config.toml
n_layer = 14
d_model = 256
n_experts = 128
experts_per_token = 4
d_expert = 48
d_shared_expert = 64
activation = "swiglu"
moe_layers = [2, 3, 4, 5, 6, 7, 8, 9, 10, 11, 12, 13]
router_score = "softmax"
normalize_top_k = true
routed_scale = 1.0
balance_loss = 0.00259
balance_bias = false
router_z_loss = 0.001
router_bias = true
init_std_router = 0.0148
lr_router = 0.000729
vocab_size = 9953
norm = "rmsnorm"
norm_eps = 1e-06
tie_embeddings = "early"
optimizer = "soap_variant"
lr = 0.00346
beta1 = 0.95
beta2 = 0.98
batch_tokens = [32768, 65536, 131072, 262144]
seq_len = 1024
train_tokens = 646700000
steps = 6267
dataset = "wikipedia_en"
Below are experts of layer 11 (counted from 0) of a mixture-of-experts language model. Rows are named router (the router's row for the expert), down (a neuron's output weights, with its number) and show model dimensions 0-255. Each number is 128 + 24 x the weight over its row's rms, rounded and kept within 0 to 255. Numbers have three digits each.
Before each expert's rows: a language model's description of what the expert responds to. This comes from a sample of Wikipedia text that the model never trained on.

# expert 0
Demographic percentage statistics. Percent signs and nearby words in census and election statistics, e.g. "0.6% Asian", "population", "from two or more races", plus table pipes.
router:152136128108148107163117133123126183125147133118126111146097130101159172085182122130170128149146151177089162181127131124107111118134154106163108079153164147124127104116087145102113137102103116120135162125108087103146092088152144136104149107135105115144112080164172129168094072155125153084148137104128112128106103137139086139123121159078136120157115101127087142118103102113141121173144110149135127149109131140128111140150091121131153128120151140141112120116155156082105125125077131153164137091151117099145111097158125131132172145106094126123136088115134130160137087145133134100126135149088180086142135118123150110119147121105123117087136086094127116103160134130114133160129139141166143149106147129121091147135131094130133127115098139098137084130100200123124166110125133
down1:099078131098121176129170082150158106130103155123152106163111132107153124144148114108108098121118101104094100113174106141160139107114131131128120133125127105141143111083151057145106119125125143129118135128095155111155109117158133127131168074132119128126150090153159145116088121131131113161136141125104141112101144112137103166130126156067120145068106166134124174133114105069136147170127087086144159114147075144108135126146153157119091087111109097089093140118137144124080086142127111173131118112174128116172113172130124177065089105129120096159116118081122105124132139124149132161132117132116115108115129112108130110111134127148118120122133133138151159153119115146127155103128129187136103136148128131108169147132145117104148162138150129111173163140118109152114143118132128
down2:134116151127160124118102128054153093149115084148112148138101152149143130152117136108104125136092135087105093136144114115142106127108115134128156110166120119115170135135097108128129091117110083118117144157162121141071154136117105124125159117139130141182179134122146134144138107125106115167120109133119117095111149103144122121178136189139155133146162119091170114135112091103149121087112135040142121114124157155117113132098146126147157110155127146098135154135147143175156157136153097114141140142119133198098090102157139132132110137161153143131142132117111160137125135141125075157136097088123094136131112123107127095152111144115094164125120137101180112141108148134141118135181178145167139153091139142150099103127147169136112113095115131169123143128124126112102100156102161
down3:132101104103148105129164145117121130130113140128132165121122138177119087154121180120120090141100172143117158153130127133166120100138139115160118126162158139132139114085113083086132171076144100111130153121142160126136070147139090078113157104108095093155116112099101152113164136131111159174137150077133115105116154100143138141127115142112105156182146120136099113114122094133117104143143173110123090107150137091122154146137101137159091163121127112120112125179114118133130151072096088103141097139148122110111094122161112153154127123100126112159123150135125141151131124080135122101117098128125165155181113134128099073118104138104107063085137107118118089115148150119105098119101130133151134146125127140126117150130072119143147156108142080169125155131154135138098125142130135

# expert 17
Digits in tables. Number tokens, especially first digits of figures and day numbers, inside tables, vote counts and dates, e.g. 4,250, 15 December.
router:130115114114133111127150136114127151096130162093126129179116132130151136119142151134147125114112140133086137125096124144138138148160106137145123112184116147121116093109126149149129122132122132138144137154084128127141074086123110140118117146146113122148149153127111084160098111117090147082111141136175124087138094152162075132101085177095133129136190148100096165139088132134120107140143125145148138163075096159119110177130117144145135120144117146126126121132125158099082171139108100141115106115170130128117105112124138141086134148136116135141147110090133145163181107121067110123153183168137159108153166075131124089113119117116120144115124129096177168094142093122126106167130149108162152134081174112149116159108073117153109140142081116120128118091141141142119140132102133
down0:119127106104094140125117111110117139125148136146141134139081156099129146158132105138128161128121147117111121130102127120100103143147139101121131142094147081107143155120163117130133147141148083113108130163093169150151111132163156155101129101129144150102130092113151168124134135146119140112122053152171114152177130101108141122143100155134136090133107136135082128113140098185104126105160105131153131121154098085105100086141121125110119127130135136185154146133135146152098153151136131105142126119131116155156154114150132096101126147188164137116127066126151116172137138134173132167117155126090092126106107168106147123157142134110162176083124148151135129105145117120080107098070149162078140097128156127151097114125111125115146163171154127141132171151108120192100124136125110
down1:124129088186093155101092103155107120136110096099146109106103153104125151107166136146155121093084142144098080109089168123097125121141105110089156134144160137101141113132113134128133127111139107107184140099160111160116130144120109186154129143149078092112144139113098142168154123090101092134136092175127159076128167139139137093161133125108114100107137130128119151165114104121086179139142129096110153116112122147107156132137183134121101122109106115138144140111105100133141134134155158128119102151163124134156146134127138098103130128093144141152107155078145189145136111091142150141140181149120137093114103134082124168164107130140108156170146148166152108119132136117129159177105134121106112142121130105124126143133121165120136119175181119125137151123124145151148136109099149
down2:134182119111109144146144175133134096147160152100130177134130140139120159161180119140128122106120134094144158090116131125119162109114128114131143091135117136119124128132112176137106099136110117146120142152163116132138140137150097136138131113128173098143122113147148152121114126170134174135092132110140136138105143136144154146141138085141144159183126080130114166121144144107089121168122144098119117099138168110143147104130093093083179144162112148146137127097125130097123135133082095120122144117162098148144129195132107096112129129157123108137161110140115100161107135093148151145128138106125124118087173096142173193133152144139139109114118159091122117115135117144188184112067152089127119153080124127132119094123125147102122172170113108159124117175107143131163134092132143

# expert 25
Foreign name syllables. Opening syllables of South Asian, Middle Eastern, Germanic and Baltic place and person names, such as Karachi, Ramstedt, Harjumaa, Mannheim.
router:127139126101103116129110121104159146087112152121107127148189122154127154140122140129141130092154125139125145150171131132139175155105127158171117107117098126165116091140072148082101103137116105116143168136064106126155115129140101120124154133120114124161168106185125092132128116138096171107137144099107120118112147112121092144095121133127121123148106141113111153141086131111143085112131122131122154152113104157085091162108113138138160108163127131131122064113126170104072133122091151116151132107119132083125135118129115179146129143135144168129143124142101135132139100155080139156198150133111129123150134097100124123152123125073123134113135102106134134081164099132135162176132086082155147135104114114116128164116132097177093142149131127134112106133151170107085132117103157
down0:102103161118158147110126129124141157131137127174100135109151148123158130152120145142116146143137164108120115166147129124125121137094148113140148125106106109126125144113124140099099103128127158114132127114153125101166149163121142122117119157168119109094169170167110099115112130132130088160116147128107114142159146155148128156138107112123146159145102172097092116135090118138127129096123161141119078123127138126126109175137186196108166183116119106111136116161088158133144081126113110115108132117112105105158135130184143158133102132173123106119092121125154136114162120079182161169150158133110137102149110115129153135155082108148111139137165118106128135109071135123129162103145133130116102126151072162145153128101116080145138163101095135140152135135179105169140112113119202
down1:166141168139106093128128162131139097142086100102123147115145093161147127123175111133130099113127081101123104136110144158119120181080095138171167146110083119120122103156137168145104109126153118125097146120082145106100094182134131155128140146124158142105109140095140127163140142147180122137138138103099128141142123142081123128137135132126104111136178135113120157143134147085151098163149127146104135108120109146127111159110097104151116082141125095127124119135174105088096101132135172102121089156113055089121110064078152152190139128143160072106137120109179131137163167127122134112134116093110125121137127109122160156145122122112151142132159114131117118111145164094145120121123115122130166105126100146096120100127113160140096139115129141122147079135129113155150144126129123
down2:138098103119148120137147152159111150160116140103126139126139110115143162067101111118145154126136146104116101108156107133124149139142154097139114130101106123135160133123136126140139137141122142080129115142144096118137133103101140129131098166148117114154111118117113153161146141115101115120150117114097112102142162135109112124123147138158158149128125114056167146122119119141123089132133130112115142155070128142159145130132173200135161110181118152094083168214153133139152121141090108134104106097124163140095121137121124089130133116081103114167119112121103106188115098128111120106165159148083125105133076099128166106165125127121110092107138158185123163133140118109152138138117099122123111081127122123153132121122138147109153175160128138164063132138112108130110179151163151

# expert 50
Infobox line starts. Line breaks and the list dashes that open infobox fields, such as "- Language:", "- Binomial name", "- Location:", plus table pipes.
router:135149129082090144147116174100159148108149168122095131148134097107189163108114142119121129138121104153108124129063114159114139140180106140135108122165122115127124109135122166084113134102127118106151144142123099110154136068135117121125128126117089094137143145158142128191134139133145107123101134118119097106113151152146123156131112171106171132177129113076125106175106103145131070130129124131125143144065121158108145132167088152119133075137131141131125104125148173117136138108113138083124136137149122136124116121116075181110163167114114134144134137099088109131113080119135072137147161136091136125103137140118131090134135137100105130114125134115155121100115130147105118142113101143152165126160161100124118125096122102172095128102099102149139105114100138100102195110148144
down1:131133163132144136121131150122083178135165100149137105126130122124117141145082138113156094135102082094119093140091115117126138124122130106137134109100103117151120118137196092119149172101123148162105140148147140146177093135127127113132173118140162087130129136175133102173105112123123077120131130141147104156166104109126111165139142070116124103144121101114151152113110129138083117122092117143113141120104105090110154123134137114164125092120158146130112143158146100118088130155114168137136113136145136094129136134147101167155122151141117114118100080133117110121085156153105097162128062086144074125130117117174153114146145153116135095147119119104119110119084129070099140124090132160131159144150159097196131155122128107147115085108118119133144118103108163128158139117099097
down2:131098138144128134112110123091113149111131117131165107129102093099159118104141110048126102132117114124118101144094106140141177166153171104078146152103150124124108092152148087140113114120134177132117114157108126179165149086132122177104133125116176128106101123115121094134135109138127137136122099116079132147113183116136151105131104131133155188152129167144100101112126110137155157118054180142113143142145110112138150163139125148108145123153157092126145124132126140115072120115138114109095118140127134134140152131162097153125100095172130138184132150138092117119152124153134174127114165136135126128166131108109100171141122097115120151133102092133132151135140153133101143120087195101138181136129137095147162142108129132122142129165136145118140135145131118121131159116114185
down3:131117098125164153117105105140142124137113102137146158187096120119133113176145148154093111158121124153148069180108141139147118117133116077116150207155120119139108135118108163117094100125137116143116140073140162118141112088126143105101142089127124127134111121126102110092144116174124126137098140138128138159117144103150107158150169133121138151070149145107120119158133140129128116096084140094120140097112131115113153132146098138146101106133149110086118121133129105110122128135095091128138112110195178121092160107132160120119137177153102145132117091123171115154094156092153106115167117125128110168148133132158142102136106133124122065092133100112110108159132128127122127114098147160130079095088102100140129130078158115166114155141160151134160164118128120112151104135162125

# expert 31
Adjectives after determiners. Adjectives and adjective endings after a, the or this, such as new, original, large, traditional, and pieces like informed, uniform.
router:142102105123133111168136151119156154123159143097103143139143126125159155105122134094136128138166120185122137137111118135081152158126099144160082112143113131138072090108113104125096076100139097104135166150108081139124111117118099103108127120142113093154152122140176122125090122076097146125128116136140094113088122116136077137120064139116192176166158120132093122165110096118142146141155153142153141162118110150118106136151123143119146109139132179132123090142138158101101155114119094075164103101177099084146137115125093159128140151112106127123132106103123139149130102145130107127160147144148175068138137117118109117101096182120119129120117098116134135084139100144145123137133111129133130132111162122110084143109101135176114125143109137151146116090111139083117149110144123
down1:131106152130114125118092119121111101122099183146155166158141138147127142197152136113135120143154168126129143114120137135096157111134159171061145107099142129129134099156137117091182119131132132107140140103121108148123169169123142148134144125125139136129107086122119140125104162133163161172175131144168111172124150178127097109167088145096133113121132195155098151105152133115111146083146121119125137173124136065085115127152099135130082128116129124083144123112132135144131128120123097121120164153144104131099146159130109149110089106118144153086137153164123135117158126091134127160121146112187171172169104181140159139117124139121124144159117136110144129108134134101117126079119103126163155130117151160125123112167144116138163115135124175130106117122127143159107093126138167
down2:117134084095117164096118143154087173154143076142135100113143140138080146103124132103114103092108153142145047126125133132124113113145141124131124087130112118148088146132138167121099112126144159149127177101147123162116111128093105125113117152146143121127120136114147083117136128115123131087101119119149140125143136130072161148124167161146117164123148144121130172193119152085081138098104147124141112129119128160161126157112156134110097128141146133135107118139113081124108129167096110124150123123153110126098165147136101148122148145106100090129129159136141225085114148114175144153076145122124135127117090087173125187137138149129156117107139094127129146117129077120152099112117151112127118139122132106089139135103085135118168138171143118122147120127121116121125113113154096
down3:135107149109089102132104171153085134136120116105118143138084121121147103133114123128087138139113147124095117108159155165140156098147123108126151083109120113113146127160118101181139100125110133147125164137091118143121126121115142147131164152134102144081152159149083125080143155110128114106139101120175148158130169102094128085117130098097125110129086158136151154153136109139139128140110144108108140099130128117085087114112142129124067123101143119140188137096118135111153118150129120206130137168137155152133124150181150140124180149111149144112125118149091111127128132174130095128119115096111113152164133119068095144108156102130114111105128139162122125124139131115086134098119153133140117136084076066149114142132131114128111123110177136130177137144162158076111131144126096

# expert 40
Dashes between numbers. Hyphens, en dashes, slashes and dots joining numbers or codes, as in year ranges 1981–1982, dates 2007-06-01, and Matla-II.
router:185144114088148137140120141118175130116111180140097126145140148154127122096145129115145072116130113148114139153120126123136109138128133126149112137164094138156159130126057142132102112079125116131128106148107116112142091133117139128104160122149115141143191152139151120144123134105116134105143127106123116136123081182167117141126114164087129116157135123112119117161137138086083092168169117115122161134132102130110114150134121200120139071132134123133119112119122155139138148122125117116137118117146101118157089087150142131067134145151127142146137112109153115175149097137110114134156150128131106088160165066081090121112118146078086146097085103113128111105129109151121111140146132074152125144095166102093130135072105073148122099125102136140167116150109129111116138093134132
down0:125144143083107125105131091120121119141180163102134139193144112142125109158083129093120156153102102114134112120145099107121120142117157137089145124165102114121116106134146123145134157130127128174090139128122118115141086134200112107143137142089117086106142148125112128159133165139125092141146112119109110099133115126163076149070111116140132161080111142146153122141127114125112145075097100123128111111119124134122113161105151101165144159140106137122132119119184147102127126148144147121129111137121113161111133122109097166122111108108160126122168120117129109184149124106163103156067104135158140128148116129131075130105118129152181110136164108131131136158101109130088094151111158117102163123106107142152136095175163133079150134170108126153147086164112120102182114095158136
down1:110102085157164100130115120168115182098123104088082111101141133111117148148090155125135112136123093141136150107117104109144170132131139080136121133143138163130113118120134131169117160128120121148114082090123101130162114157115108100143129098140137129172128153116142136124123102130133142122129171152099123096121136110138157124100131119110122158166152128093111160127099109135155117106093147154082137092125125091161111108121117158131191099116120111112175112147138117143140121133125175072126143102155117144137152148155168169098145132109206138100167127145060114143126125113182083141108118088134153130120136103157142143141095130085140126157091124123113106148096138129106113099154123119125130105106122126123132118188142155090139125107148130111110137181149137135183098139165131
down2:143113139071146100161143152143151161147110106166173168145139120113148151116122161109175151109140163124120133090118148174106105145133115121104108132096156156146118125137140139119126139084123132156134109105160112160156140139171121172185137127109097078155151088117148132091151150145114089138151097099128112128115122146128162140108130117144137139136166114141113148104130092079126117130141112140166123090120119153102161148121129132086146179137122113081125124137164100137096111106163135118134151144164168128139100151068097090115173150129165116146130146102092146086124148116142148107122159118099141112119119154146130120119123101156139131111073123119109176118109091152133087100134103077133127143120138127081129056108102125150082138141116165126115118148120128102111147143132103

# expert 21
Foreign name interiors. Middle pieces of non-English surnames and rare words after a capital initial, e.g. Ts-arn-ushanov, M-ut-eba, Kh-ur-ana, accented letters.
router:167140155116143165169061136109193160123124143092127142151168127134138138110119149162151139117157095135135160137124105120100158152137119129141104116149125145153116101126092155088119142133122119128129158141081109091119108129140084125084170121129129113141148114161124078154120109131082124125124171136141111126122126145118099122096122158110117119152132130090128143132103118135145093108160115144132179140123076140103117150163132176117138091149158129172092113117140161131099146143094102097127131119123121085140117114141107160122147153114092165137149119097111094156167106148123088147169129135120139087138119095111121114113110129016108130105119125117104124093140082159132159172127135102161123112145118145102107187120122122164114104123122146127136088123128135116119142117120161
down0:094086108148129132144149108128111145140152163140108097163103102118158124170146136115142145110122099093119131136123147095151157133148158114144117083155119129123150139081122152136120140092073136136125110102127165088180150141136117117170156188139148089124126135139123121114154128124145100141107120135098093116140187132121118104119142142124118141106130066140167096128113136114156121178146120128137101113116118153105163074142109137144116127100111112097115147124139127122122116133141141166163167136104094125116130135095126122089112133181088119119146134131127127118102107081126143158138083117094155147123128107139109103129149103116115136173130116139114193123101103138157092093199088085123123131110115083149111099130107095155141117113079088125168171146116137127099179128101138
down1:148085162123148101118134145152074124146097127128103100183088140134149116107136119091166117127135113113157134135162140118132186173107087101140117135155113158134068137100137104130111137132104107106125136124124123150223098070139135126088115133081096130105158153074085153138123097135132132157107146141123120116147117100138115146139110116164140108131180165076098070116140110138128133143119149166120147129138129169160089144106112128102139182146142129169135092151140148152096166152139148142118085125139106140122112119124153109109143111128154125096127102127109174113130103108139096119129129122175119114142133134145113114178086166113162098143129145126103159143163158155134116130111142128135125170113095126134133130103109131139132124115106114139138097134108143084134100097121130
down2:102152191149144199112117123128103119143171114134102109130108131115159112122162095095144139108150113167145091106116166142109096131136124080104158127119087102099125139096171142116163116126123172109124114123129107136073123140092164183178095135127139100078147136168128148133116122114130102133144158126148129091128095148118123134145109141084129126170113100108092117117138136112127125131163087069117158099092169153118114120103165100169109126157127133149134100140169132127134155129130193120140125092164099101161101116154147153128127156128168127112117147117122156117169122145129114151135112112139130130081120148151149134140122123075095121119132135121131094127134159114153134096098113115165113118108129131105132143169133149180165162132089150161151145131105129125142126144151165

# expert 26
Roman numerals and model codes. Capital letters and numerals in codes and designations, such as V, X, Q, III, IV, in aircraft models like XC-60B, V-1570.
router:160131109094126120149115134127120166106155159121122145142150131163126162086129125138171060126135104140099123135096112107132161144155119122127078118189114145177139068133094195123139131112104127131129158154108086117132061109137112097120120115146104107166164144147130101144114135109088190090168153129137141075131109147155122139133099139131139158105122146098124153124138096151177125148127107134138153149124129113130085191160108162123159139170110139114115120132148124130111144140169074138106101113131127123107114101095119129078132141118124164133149124084101126154138124110108143100173162151130147134175153107095097099144122127112100133117079116133162141130134149130130103136111117092148154142122148112075104138102138106151105108148112134124124111105148159119115142151117136
down1:172165130065124131120107112126151117144162111121117176133107171101127136152126136125117186133157137088108129115169120121124146129166106125100117104144159100141075158151129090145093119118131141109111107127115136154152143137155103125135102160115115089204143136146137119120122122121183125143118119108131144160149122161139117104124120126143129141133118124098088153113130146155151139151160129165114115122121133118142098133154119130172065137125139130142143124117107135132111155151126130142082110140154127112137100160193131131102119108120115149131177139098127040148121091143220153093132113117097142142096136093138108148100152109089132128082082145133114142115098145150110076167096124148108131141140081106146130146144124109155140180123103138101132142106142139119123132135116137
down2:085096148131094143198015133187115126123117181107145142117120075091118114120119103112114118115130068126102094113144136136118132107171088121115111105080135076158136128159132161118139142097122116100118111146113129145097186116139159130139121095169132145107124095148112134094123098143115111097113159136132130115122160154117132134119148124121089147148148097119120100133139125100155105117136115098149177158109087149142142100125117092111116098120132146104113127159113130143112163092096161123147119139130107112149102102147101166120143177111117131094124138122161108107128100116150119128119143111130108138130115143107164166124163110112133127144144156128071162127129143134127158146131110158143168083140122128177118105115086103132138140150139147161120109133132096121113138154158152
down3:143122124108132128124142143174138101144124105114085096111117106163103153123094156146181136154135131114138137163127110162146147124178108080111123140128131099140171111103154109126133173111122160181124149118114123175090097131125173107183122159127129102090131080141124130120101090135129114115176145102150139145156152148121150141106141140039126134151112148097107123127166133106131126174125153115158122097131094145163123156184147141122131164156160186140128108149132121112101101126154124084126168139149146136119125144128092131127129136138127109148138115129139122148068122121140145130074151186119135099125150143114103162111094085131160101092163113134135103130130159159128128091147138127133130136150107139086110111156128123129134122154157164128173120095147166108129110127165128

# expert 20
Digits in years and dates. Digit and year pieces that finish years, mostly in birth–death ranges like (1869–1917), plus ages and numbers in tables.
router:151133111097152103125142139101125179132121114090114121162123096120121156091160182112118128137148108150122151110109121142114130118138127198149110116194129152185127147124127151100122131109106146135134130153099103110150117071165139093100152143136099131183134109129124093169117116117071126136132133125123130139121128114142138168098100155086140142152124144113088129112116131112107106163117095126121130151102105159116124215140104178134127119156138142105113066156143195091148161081127124137122128139125127128118125140136123114094127151091098120119131100128113143160140139136107103127135119130125147119149153098106100111137114165100118097068077109101158132114167125132136121152181122075158139127097159130137123153100112086113096135152103129152106128116121117102153137107129139
down0:119138112148134156098140122085138097164103104092150097093139114120123167117143186097061142126153129107097105150110130129104181084111130122139097135139130089155096120132117135129123121121131144165098144148103106138128161082126120116097124133109079156140095093106108116134150125138109184142138082145136104146126136120092145164103105140118107103139132147140117090125137128115147130129132084156139145113124105128126141141094131154124153147118102122095128118163166081139094134102142118122161140145109121064096105097083147101108123141110074121113136111136133151153128163141132130126097154154096139122135136149139142100097108107120145122160101143151130130137135132125164118168180155131136164162107178109162113108068153114094145139164114148137131098137155083084134134182174144
down1:115114127131124138152125143195097086097119171120104132163156094121135091107168089150111127101145083162131115129142106123151111123114112174170079111113153155111150121101125164142113103147127160133110121130154136108127133165109137093085141105095137138169116130108128095121108133121116136118129128128169151121141145116116122139159135129087144162114137150186099133121174128127122137129144144164156127138106159123085139082085155126143099115110131140096128138138103108112071101101083142059094125154096102151172141111119140141145121140155113130143177170159112126173123148107113139132129117153063109152141151113132124116149107108101137169092133136147110145117140122180135135154096106103079120090143143123111148108112143101144116120073106142157112120141137157107119084123127101
down2:133150149119142100161125149129103106127111126134122141099126130143156103145165115095100139170153121129157115149125133107111105114141104146163121152133129125120139138138113093154147154134096141137140109101118169159115138147147072175130122124144173092079085117089129082127105134133102105161172085147136132105137154108090152144106092112173094128153126155150123133127173142082130129152140126131121143128178152111140052136103124110131153132164121137131105104170121125144135135163114138085101156102171157131144148103124145133179126117106109127116116104095137064114128095129148123161121138126064109112133114139135145125095121176125134132101149093127149122135139177128120144130149090145061160152153089072134113098149119087098137144093126105102087118126108149118139143150121146

# expert 49
Career activity verbs. Verbs and nouns of working and joining in biographies, such as collaborated, teamed up, worked, served, participated, usually followed by with or as.
router:171088118119153102207106141084121154094106141107096103115116100119137154147131110115132108150129147143123147146150127138127178137129140171134100092160139149160114131151105139094138115093130110102136129126106094091140115104118128119098171113121126119143131127133162127122102131100104145117182130082156102095057104144146095145095112135124156170120120147097092104107080075112110111137157127143142115161105116129106133119140117171123172121135141150127108105119133152109117186115119126102129094088143096137113135133137120158108139119158094167156155106143110151130136131124130098133156136163129178112132148119166068103122077119122089109101107093080158121092158114129105116143154120098132159108126127132103080150093095134141134111137114085128152126095101141127102124101116138
down1:125096170128115079135116151120094085153093135088130136100125126115115125122168118171137150148113150114158144158133144150151073089146176101101161125104119108115146112134148101174098115111077143126132118112091145140092101152120134089112131159145120097142092126115122134104112136121132164114114099113105177117117119147097129124129154118147123131140136146096121127152097156117096101136145102097102136102134164122150123124129112123119114146115122148161118109122123144096137121131083166107097178076103087136131142110172149112148074093131088158112096131136130136105154154085163181172139126094146143195100125149159125114117137151105111147150114129155110123138120133095136123092161096123131132090132100156125121144151107113106094149155148108126186179117167145127144153095101110
down2:120142071136087085140161121118154145135132133107114164122119136131113082107130094090139095141158143142171099184104140129148149141148114146131155114113150138082144127136146158172126133143094083103118132094155133117110126141146164131124143160118143108148134179114144136122097094143088099147127139128109132147142110094170132120125110133138116119132110136145147069114086099168131127128115115132120094073159112119113133110100151160092145128128129110159079138070149140138143168119146117145133092154092150127158102138095123137123105119138114145148153128121118103133112205075132124140068144128143088102108155162098168176124111148136129165171092149076143164107183121148145130140125122115133151144144143100117142116100126171110122101107136140128151120126129123118134112084122091
down3:135160128116136081090108128144105135158124086121168136149165120099160136108134099104142106120126119129115138173137140148116151125106100112204120174120119127173102138079100156117145126143097147146141135121098137115127168136143154115117133072127085118135125126129145154121102087132160055130172140162110167141137159122071136152137146115122110112131111135127122125092144153120140114122134127172143114103114088157118145142122129165116140117154112147159132204114137154111113132142092108142197124134109129114161106164126094124162119113138107141141105130137127147121114149134170073114080114103186162139157173114091125106112114130130116189121126112165131117159092114132117129107167113099117134123142181138128149132124141108122159131167107121128126111081157102114120123125140116

# expert 3
Inner word-piece fragments. Short fragments inside long words after a starting piece, often before -ed/-ing/-ation, e.g. star, short-stop, then-girlfriend, self-sufficiency.
router:144120146123168155197078139113167159131135143099129174169159144155152139091142124122171131104145095126118144148115112147116160181131142152119090093154133139178095112134082149106128092132125148134099125141080110076124121121131123133098154122134087112116138102148179114158098095110087121148129123135134088132132129142127105151119126152146151129145186112103123136140110145137139105132144124149127185156104082159082098156143132169130128090128131152164105137158139159149106150137077117109153130111132078108110110134108089128127158157129084158138136118117119093161152098142147131131163136139149129080139134131114111092111107112037105103112116146123134118110117106168133138134147125109171136106135125140095097171116116119146143123111105105154119120125134131112123142100124132
down0:133107129113131133113129140117133135136103171088130143106092141127113163141073132174094204152117157140105127131137138162181142156130111143097108178166115124098137130125104089095116156127144151156158146112124134143112093119124208131124136126071154105130135140107121138139112120176160126166114149146109069105112151127145083071100152126146132127147136142175152103148150096114137186111152153082149138154156126148122128109152139117123090138143161124103106143136120091156122094101118100148146094133111161123095132133144127139144128153137100127120159100109121117139096110155097127115124121105122163124140070163149098137146132132114137091145143137084119112112153145099130101172135172155163151115110136123131101129139100133123101162175104163153133144141104125133112090142140122
down1:130147089120153112142142127115167139127135143093114069132124103186102133139115159135125111135069149123146147134143125138129119131188098125143135139101173089146163093172131174163086171122149154148142076162176121113173140167086087155151159105100116136135123120144135112163116165137100139136118150137131150145140107159118117147142147167164127109100135128141076192150144130124149168104131131122123119142110127117127094125070155121115130167137164140207110105113111130157139125106129123157106144111106153140131150129109100085088144115097170115121139150117106136159134119142157126074136136120143092107108128138111155134141137098090117124126107156130137108156116142164142082146120123132139109146159131155125130146114152131100133131090114110120119140116144114149137166091093163
down2:125112113203153114146138119178183130116170106140102112128139123182144130129123100129084118121128141112100145143128104109128130146121093128194144123119118164123134135134104151176120147138122135160129100117133104130127119086118117113145115124142128090159103094102117155116138135127107134113094114137120096089145162084106131149082121072101140135080127139089127101148110104134121123177078104116090145195136164142161118135120152138149096077120098094097134125112148158122107135145118128107114157095129139131105103137133116170118128166116109127137145113103154103110120116103156106167108137118103127124147091145131113146140097103136186141138134164098102187121115160110132105127158113123142180111116138100103137153117135106105147067118113101106155131121124136163106167122087152

# expert 62
Mid-name letter pieces. Short letter chunks inside or at the end of proper names, often foreign ones, such as Taz-eh, Rush-all, Verstee-g, Ast-ro, Neu-berger.
router:091166000100144125172129135160189128118127143137081137144150095121164149132119126117151128111128106135129148150088115127102182123117107159148109141131123132137122121121088131108127126090112110129122152153118097092182120112114107135121121126140134127167137119144123108143150145112080151120111128133103115089096108140139096143091087158082141140147121150127101148125117078102120102128156132149154159159134103150115142139118144148106140074132151164153119082105128170085109160138118097127138131119152103116146126099136116139109169136125092150138153116108105111171141128173109110114166154130126152100141144109125133117133070129079116147092114101107113142114136135134123110158145088134151143129139148119102098138111104117148127108120123146126114099128115156119115123142126163
down0:130126147207161178120054088164169086145106121135101171146128125129112129154200120134152149103119157144110135135157140123076107174116115160136151137191124137138121112130162106123124106128119131109128128128098134121066134119159120127126102141103154104076115151157094136118155135130120074142162097106122112132117115122117121120140138142085133136112125117125114147157140163090119139125113142122119167118119111163122120127100101134139150141118072139118134143126159129148129140137136154102155122108111128125125112142125154156145145105133118119136097152109151129102135106147198149125169126123156130143117135147122121109088167180116102146125136137151151103097095139089171170100122096111187109102154126148117091108151120173156156131138118128187125157125131093117112119126142093
down1:142118180103182109064127154073113208110082094103131101111135093093123111132123110120131186105132114147070123081135118116152127128135134144154135136126117127149118121096120115167162179121126129158162143115103117131159120103119107138161140118139103147140121100096187097141087142170114191141110141127118077102123116122112109103149141141099100146120100126127165172141112141097120155141135125109145112151185121120143133107083159136092112097120132117145137069133121126129135128138109133149122087081158118137115123101155157137137147146100135122114140143135130211129131127120101133130095105140108130141161119113164122166121145121172135122099134158085140132147128136127116157121135116115124097110136129110121142096115100127149155108084186164125107120131115135142126120135118144
down2:126138200124109116136087140143143125088142131085136120128073135125146145127139159094102159161099137152149142142125136150136157137133102095145070091120122095158091104148129115100161106119102116111090118132108157136138091125121133103112104096142116144111114110072131157113120150130163160149152176119151115146094110083107146128093134135102162103157140148163097123145114115167108144138133159114100163066099079110130089143120119142166140089162152134149113119171170112145109080103086080135112114128128116130126164155139125140113119141145137168149134146160124157120122152099167137071145121126104127136102120149124145094139132094080149154148114173132141136123098132153130122149126095134133148094110099136119103168132124137125135050129124142158114125143145114123144143131127093

# expert 7
Ar/or/gr word starts. Opening pieces of words and names containing r clusters such as ar, gr, tr, car, hor, as in arched, arboretum, garage, horror.
router:142135127102089116138126133109142137096180166108119148149149121170139109102147131129118137100134116120131174126127103153141181148136137143160118100161106148112109127116095178110116102131134143169138110115075100097132125111142103090121148101119096122157193087156124112114114140129075115117125140134143073117139108136156119142093114145133155116201144125112141151142114140142109133157163112147137150146138106221106124156113112131129117139160128152115104098112156152160105168120087114128113125112128067133110133114135112146110140136133095143122130103099095128151149087138134119141165134108182130083131136114100124114102086151108132106130115095105166127107169120125124102159094098108169156146120148108068111130131109104159111137131114105104117098149109176118092132122131171
down0:137144114147069137121124103185137138143115124151105124114112104116119150127093116113133140101162148117195118181108119158142120101130172115124140127109138136125129090105105125110072154141129084079166115113147082144103131115105210138119138111106107121143136133113114132118135137099117155165154117122202121126136129146096112146139142125133135112094107123126136084139162133124130171132118142109151097108122142152104129142104142158067092120118174147108139121140142140103133182131084098120112130116120182138118114158171141146129122124117143123119094126158104100150160174143125142139160146086141142121159135140146127150138149157126166129134177156136127123159140129122208166142099120109169127157149101150109147099126124170127083107122140172102128132149135107142091125142126126
down1:124144129163078130095120101108128160183123139156153111134131151122158114136126167140058136148068133131129152175124124122104089155121122171128118144100141144132126150163141149135130160185120098179087145132113149127135130137098085122109128115135111123125170143159068172126146167135142137150139119134138143156107098110159144118171123145122097133128131093160079132101142133124144145113134142100136154129161147141108100080147142093110152166092100134105149151110122136071103145192154140092128144135149117130144109137106146114129124145149160120149131117101157106130117097121134138153141139090139138155134171149127129130109152110137115153124191153124156169119110150115103124122136124119163088120209110145116088153115137122097123113177149120143146095087115136129130117129105111
down2:130124091123169147142118127127134115139132124126151122127147142171112073119144132117178125120125147130138104137144131113158148163113120147159090161127121138134134146091095149121150113128114117161130145164128098127149111155134132120141086133159186115112121127142147101052142147158086127134121148124140144075110120157169153163113123112135112128122130134146106098107156138144122125201114121126123104137128112160098132154133093147143091157162106108141160098156157156154132128150126096166138167132079148143094099143116184149115165121133089109117108140169140137107113109165112186133149104099087085130130126136102157084125176154146117135093095081109160138091142137134120126134137173169143112103157098127140085163140152132164156141141158120122136134105157115173136131113105085